{"num_hidden_layers": 8, "d_shared_expert": 0, "moe_layers": [0, 1, 2, 3, 4, 5, 6, 7], "routed_scale": 1.41}
Below are experts of layer 3 (counted from 0) of a mixture-of-experts language model. Rows are named router (the router's row for the expert) and show model dimensions 0-191. Each number is 128 + 32 x the weight over its row's rms, rounded and kept within 0 to 255. Numbers have three digits each.
After each expert's rows: a language model's description of what the expert responds to; "comes after" lists some tokens at least twice as common just before its tokens as in all text. This comes from a sample of Wikipedia text that the model never trained on. Tokens count by the router's weight.

# expert 46
router:166112096136184185158146114148106109120119144130148110077122104064124180118120123143127116131126129128133073153115094146172169074167130145081101098180150123159083108118127200105127138121147170147150110098094132089113158116131175117054098129119157152127108063099170112150139178150127091155109133230169109169101072144158132119110116154100159111171163121180115100171150208119120141093160150169163168190077233079108089145109149132133181141111145153096108090151147056139131127110138121160069166125147127167116133146134131086127118148159125099116169100120194199124123143073118107137
Description: Infobox line breaks. Line breaks ending infobox fields or headers such as Personal information, plus field-name words like Full, Known, and coordinate symbols °N.
comes after: "-", "\n", ")", " information", ";", " (0)"

# expert 49
router:144096134090187148113157153150128088094097097146225152118131166077110143135131108152167102143080081130103057137100050153167170121126121134111112105162148101106126110140126185091158127149141146109162146106078163165068163128105104123103118152161093149156113099119211107181142167179149150144144167203169101152088113175154154106125130140088137147150126152159133100178178167164134098140187145159122146194114206120123119109095119135118143179074129132143089102133142095106085159089174113126118167137159152126137166120096131126138137232151104094076112093099153183111151129087106084104
Description: Quantifiers and adjectives. Quantifiers and modifying adjectives before nouns, such as many, some, several, various, American, professional, previous, artistic.
comes after: " a", " of", " and", " an", " for", " in"

# expert 30
router:142122135078174162114134151147087137113127113149166148104123147066102146110150115149139140130097106115124072131112093106165137085155103111082114121139130123141107115139133254130106141159163150121146144116109159120064179132156117110077120161111127159172089099137149094125152161181166069165158143226180123117075101154164148121117138191051171133168123157191128108179193220135136106136172107153147169180073171131111162106119144132144167175085106124158116102143138092102096129078182141112110177104184104172113140141151113147119137137134121106113151150124200195134146119105097112138
Description: Definite article the. The article the or The, including quoted or bracketed forms, mostly after prepositions such as of, in, to, on.
comes after: " of", " in", " to", " at", " on", " for"

# expert 5
router:129120094076177142115125134147108113106114140133153159104143159056132106104145146163143124133109116113125070125118088088139154138146080149085120113203136125157059126134164217121135139134142117097158144113096129122090127096125097131085118127104103127145114123138222135156122171158159115140142144165194127140120124151164145157090153176120134154134135154202157138178203221141145080140138116129116129195090174160097125088069160170106161156113138125141090082134119100129126117120170157153100166116119209170132191158108112187109144131174110142080142166132214184152118138041111100115
Description: Line breaks after headings. Line break tokens, especially right after section headings like == Death == or == Career ==, and between list items or paragraphs.
comes after: "\n", ".", " =", " ==", "===", "=="

# expert 4
router:149109099075136153090132159128123108095119101133137174120121129069113133094159125155192134132116096125119081134098081132143152103139123148080108117192133135134099145138163199093151148147153150055183129120108093130064147091119144139057120129122116148162108117153123126146126181157142116151132153165153141152113053131141153135106143138115129152181145155192158076175232182112127098130146118161126124181078190138048149071038175146111184177085124162167132069139131104133130150108153126153121172111103172153104141117090143127090112199094092130071141139105120153142171130088105084098
Description: Table cell separators. Pipe separators between cells of sports and results tables, usually after a number or score, plus semicolons after scores such as 0–0; or Ret;.
comes after: " ", " 0", " —", " 1", " 2", " 3"

# expert 53
router:147109141123166167104141131136093111099129092105192158065167143068117143112121137171141122139119105106130067136088070140197147110118138077084089117174141118148073108117164196135155151148163139078142111137094159114097162135115134112074127117160112155170107117131168104176121184144151152141119159179167178121128107141175135135063102127078143189126117122160154093159175199152111113128175143154144168172088215106126109119104136136110188149105134134165130091130140086116151127087163119094104203136186114188143179118093145087080135139125106075109127158109221151124157119083134084092
Description: Determiners and possessives. Articles and possessives starting a noun phrase after of/in/to, such as the, its, their, club's, and = starting a title.
comes after: " of", " in", "\n", " to", ".", " for"

# expert 43
router:158140137092155152146137148160110129144115110139147130152154134070105159108128113162151119125096107115126089151095107124191109083124096145116135089169139105155121109127133196100150147147146153102152123136133171093111162063114130153077124148117117129151111123126199089152117203146161150148132168196184162161128090180203163122087131152070143147134125129168165096146163205130133120125154115164085159190108176134116147099072118180124159133119116162151126062144142093100105128087122093160131155114204183165112163138132158092094144251122125109096146125157199188133105152053107156109
Description: Directions and particles. Direction and position words and verb particles, such as north, south, back, rest, front, out, up, and word-start pieces like sh, char.
comes after: " the", " a", " and", " was", " is", " were"

# expert 7
router:161088169113157156087134144150079116114137137112181165090158114097115181096117133127133108114131090101149055146137094112199155117120157123121088112176133140142094135106160182093123120164138139113146161098108183120120178106114124166069115134138138136139148118079197118154133232178177129141144150204186158172125012148166144153114166122107145172157151160143142086135145205160130122133175168131155136193076148095118129109072139131132142161070109140128134099139123110123087125112127141147070182127119181166101135118099117088123139219126112103148136145097186155107161125129114108108
Description: Table header cells. Column headers and pipe separators in wiki tables and infoboxes, such as Title, Candidate, Votes, Apps, Goals, Nationality.
comes after: " |", "|", "-", " Team", " %", " Votes"

# expert 47
router:107116124109166133123084133122113102108129117129221174170141129046106161093134126091127144121097137113123107145122082102152142161132116132081090091126159079113095122090170215104107162179161158079159123118098160149098177100124159132138131133137159142128103101108101116130144183196166129152124157194179123122097093133164143113067135139058139150156151114180144092159190130140153093131168135154128153167077222128092082135067174150122141156046116124136087103143137122110108115085105116121120147090084092185131184134113146120133112190139082126131154148106230143160165129115109113113
Description: Years and digits. Year numbers and single digits in tables, dates and citations, such as 2014, 185(6), (168)1, (197)4, plus stray mid-word pieces.
comes after: "|", " |", " (18", "°", " in", " (19"

# expert 3
router:141120128117156193128138164118107089097113137126162172069155181070097147093138116167129121151108115115133104139136076132168154106101110117108052107150144129151065101120135160116140107172148161104155137112106191127122146132125137154065100135133088144108114089109154118165121143177159112120139165242197124160105074173167149081086108157056152121124140160171182130167222162163107112144188138132110151151074171147129122110096140166117150176128108154140145115128133093113104123065136170152102190145158119152143193119119128140088157226145104111095141147122171189136166122094120110125
Description: Place names, nationality words. Country, state and city names and nationality adjectives after "the" or "New", such as York, England, Texas, American, Kingdom.
comes after: " the", " The", " New", " United", "The", " South"

# expert 54
router:102141156095177144125117117112127102146114116146176169093144159077114120101105109154133141156112128095139080121147055115181135119128127107051062087184154110133080108157149206148120142116140131113155150073140139110070137102140106143080067137151119164133087078135096112161112178195143119147150142188192143140100136162152135124104133143042130178150125161183152078152187151161130125169139144163126133176059192137064185120081130143116141168100109120155108107157150095106148165097126140070091189121113183145127177121156109149106172179122140109074143111149140185136124136079139086141
Description: Table pipe separators. Pipe characters separating cells in wiki tables of results, standings and lists, plus field labels like name: and origin:.
comes after: "\n", " ", ")", "\"", " MF", " FW"

# expert 21
router:095115135105181152099114164174124139138128142113197120153149159110102142085157094111131119130091111118087055137106071121139148137149102158084075118183131115133125122123129233156143134159152128094153157106101165125097201150132114162064087135157142160187112094113193124121123121102165123132098091210184097149091078126157108131096118159027148140153118164164145108167171160143114116137152148113099136191065151150093098106121143145116165166100121151150107103134128101114124127119146066118094167136141142190146173195134099124119161214142111101115124134114163190094139105076124091075
Description: Ordinals and rank words. Ordinal and ranking words after "the" or "a", such as first, second, final, top, next, plus closing parentheses and quotation marks.
comes after: " the", " a", "′", " The", " first", " his"

# expert 10
router:131130152145129186119115172155114111084087108122113171101140158096113109099122085130112112116115101151135088136122099118179111104100117106052093106150147084121090114112162222104120131138162128134168108151120175126089192131125147121074113139104132148111145092131129114118111198162179109139107138116151171106103105139162168149054083146003164143183143157140168116136168212145155100146123154162109146190044237154101142119119160147119171177111092172129102089152127109131132094091132117116115173122116177159117162129102105123115121127116110113125152108118213192140141118099139099123
Description: Infobox list dashes. Line-initial dashes opening infobox or fact-list fields such as Genus:, Elevation:, Postal code:, plus pipes starting table rows and year ranges like –18.
comes after: "\n", "\n ", "\n   ", " Nominated", "1", " Won"

# expert 48
router:100114128106157158119157158112122108153119096125214153086135106087118117117113128147158143129131113132112094173096088144163088070127107142042102098173115086134073125143186208123139128103161183093149115114107120131106154072101148124060118138156156124159097134108206123120148158161184092182129138170155129168096081124152144182090129184091125152140143142123135116189160147114139121106126138161158119181090179118124128117103156160110153109055087146166122093168133109105145129070134106134116163102221206165133219136108126128122149207129111104096147111136174145184103122100107125126
Description: Main action verbs. Past-tense and -ing action verbs or their endings in narrative history, such as won, made, founded, opened, using.
comes after: " to", " was", " he", " and", " also", " were"

# expert 45
router:138111152095155151096134143135098106096110104118146173107136120059091130088130121137148141162075128094130062109121098121152134090135108136064115111152132126148079103106143186116142148166159144088169130119115160130103144095101136149072109134100101118148101097130115125117170197184162117167134136175164139131129092163166105157119120101058124173151125121155121088145207195115138114158170152174112165192059136128062142097101145136147166148100130152139102084110153120104141116078170153130088151148171172173150134141121151111089143239120108108086152111104255160096111143088146108087
Description: Word-initial name pieces. First capital-letter pieces of proper names and places, such as Mc, Wy, Haw, Charl, Le, often in lists or tables.
comes after: " |", "|", " in", " at", ",", ":"

# expert 14
router:142148119084164127127130173123104114095100125111199148129153144088116125118097126132157145120109097138157075139112101128155088126124133133102088093165112117148108146123186184139153136166177153072164132110082149143125182102164165166110127132107115108145133120152175122136158172165169110149138124247166164122125084127138178149109086139074158142158154161187142087173184212137098110125144151158121111189110161107087122146073140143125133164108105137144116072123139126130119141080168112123127167143089200206127200129117145100096158142115095093132134136121255177113136122135128087139
Description: Table numbers and breaks. Decimal fractions, scores and small numbers inside table cells, such as .75, 1–1, 0.2, plus line breaks ending table rows.
comes after: " |", "|---|---|---|---|", "|---|---|---|---|---|---|", " 5", "===", "|---|---|---|"

# expert 19
router:142100187079179125129138169116080124138111134122185171094161124100119126114123142147139124135086107108135040100118114129160099109138136156134078117181141126147149133103172231145133125178162161078176125126118181117115143086121153167075121118119105130134129121156161124151115212179148120138116102175164100141079082152149146166095154166120121171163100134159137104154167230107116110131175166143125142200085151109084114125081156142117135134061119136149112072134091100119088117083118103117092200128124152163152219133102102115133172173106133114130129146131204181159157100096086140127
Description: Empty table cells. Blank cells, line breaks and stat terms inside election and sports tables, such as %, ±%, Turnout, Swing, Total, MF, 0.
comes after: " |", "|", " Total", " ·", " Time", " 0"

# expert 55
router:120106135081142141142138160144126096159121129131150142124118145097119170107139125171120130127100072103107110145116084113173129083127092152068113135133130128152037133102149180103172147176159139102149111118099160153066149125063125141112096123139123137156087128134115098139121137184161103145117123216129118125093139162150150154099091118043179132144144166203145104138160175125142115159172163115127166191066209135126161124093143166116169148103124123143114113137152094106122129060160160134099196112134194201114152105107104141126157241101137109118155139114212171106117144052127096109
Description: Foreign and quoted openings. Word-initial pieces in Romance or other foreign names and quoted titles, such as de, La, È, and opening quote-plus-capital like "B.
comes after: "\n", "-", ":", " by", " de", " '"

# expert 57
router:143114158077195128088151131123082124123115144122191161119154142044116136113123118180126109090111105119152091152103084126162140108136137127080081098143114095145082131093170222121183142150179116103149119136109151103089210101148154162079106156109114137125131119137140114149152167110162142161121130141143140128118084148148168137054124155090132129124123136182145108195154200126144125114195156139130135176023165115095109122044144151109133161125130131146115092115131086102092126064155123090107148150060163201129163091095130113119147178136103122092129138131200119151148143044123140137
Description: Numbers in tables. Small numbers in sports tables and statistics after a pipe, such as 3, 14, 25, in scores, ranks and times.
comes after: " |", "|", " $", ";", ":", " 1,"

# expert 13
router:111147068089158153143119124155102114096097170152151160112099120082096156104122114154130143157085096098124071126115104149140144102144123127089119115163170146144104120127170178090173109129122125098159151112087176142069177126119115150072126162107108129150124109111170133167133150151155099180114150182167113118081084186172146133033116178075136147170126149170147096150200193116131094171135140150117148202048153116106129142102155185147150162091090151133096116129093120100110140060115141121095137124164186187106179164125139111117133190119108088148149129126215179131134156063145070116
Description: Biographical family terms. Early-life and family words in biographies, such as born, (born, (18, was, married, son, uncle, Spouse:, and ==Early life==.
comes after: "\n", " was", " He", " his", " a", " who"

# expert 36
router:135154131097144168137132133116109100134111106128171130090120137069109143095120115153142115126105152126144051132099092150133164116150177148040107090177129088137082138095139200147145131170126177106167127116092157110086151094110131152067114152130120146141110111118176120148132139160190125175166136234160119119108115139170165155079157164054168142179119136123125109171171167120153111155179125182136146133064157115109137120084149174163174136090110128147140091145109062121115142120161118118123172106174165245155203155083100115112142157132109106112115099138170157140112110066114113068
Description: Indefinite articles, possessives. Determiners a, an, his, her, one, that before a noun phrase, often after is, as, with; also Throughout.
comes after: " is", " as", " with", " was", " in", " of"

# expert 24
router:137141169125176153084124155140088126111122141137150164076160178110108179105140158155121144127112101141131125145139085107177114130127126126079096108160130127145074125147141186163123152115150161116168130091129198115118179069100168173054104109095122128105107110099208109178111171173150117138122153175170144136095090148193151128056142143069142145168127131152166116116172167143115087126184141140102147157045164127136119114065173152120167146063085127134154096119112108132120129110139119154078182118163178180133128131123114127091122255131120114081164122106161193116140126083104120119
Description: Nouns after determiners. Common nouns or their final pieces after the, a, or his, such as role, story, goal, destination, portion.
comes after: " the", " a", " his", " The", "'s", " their"

# expert 35
router:175098136131177139167160131142089126118101126113181163109166101083120161106126107141133129168129124119157088119098102144164140085139158076109057139145138125120120124107183202071177110144155141100157118131090167117107151071163125140098125146120134170126120107126209088139160181130134096160133145214187094154119075140151158105086125113066166172197142136174176130169171186137128110124137140169138164164064199081074131148078131162096132163089155150121132110105144102135121119119122107130112163105138199167103136140116176106106171176152086105100162133114189193112152160106154070124
Description: Infobox and census fields. Tokens in infobox or data lines: coordinate separators, °N, UTC+, Area:, Genre:, commas in place names, and female in census householder sentences.
comes after: "\n", "-", " /", " •", "°", " It"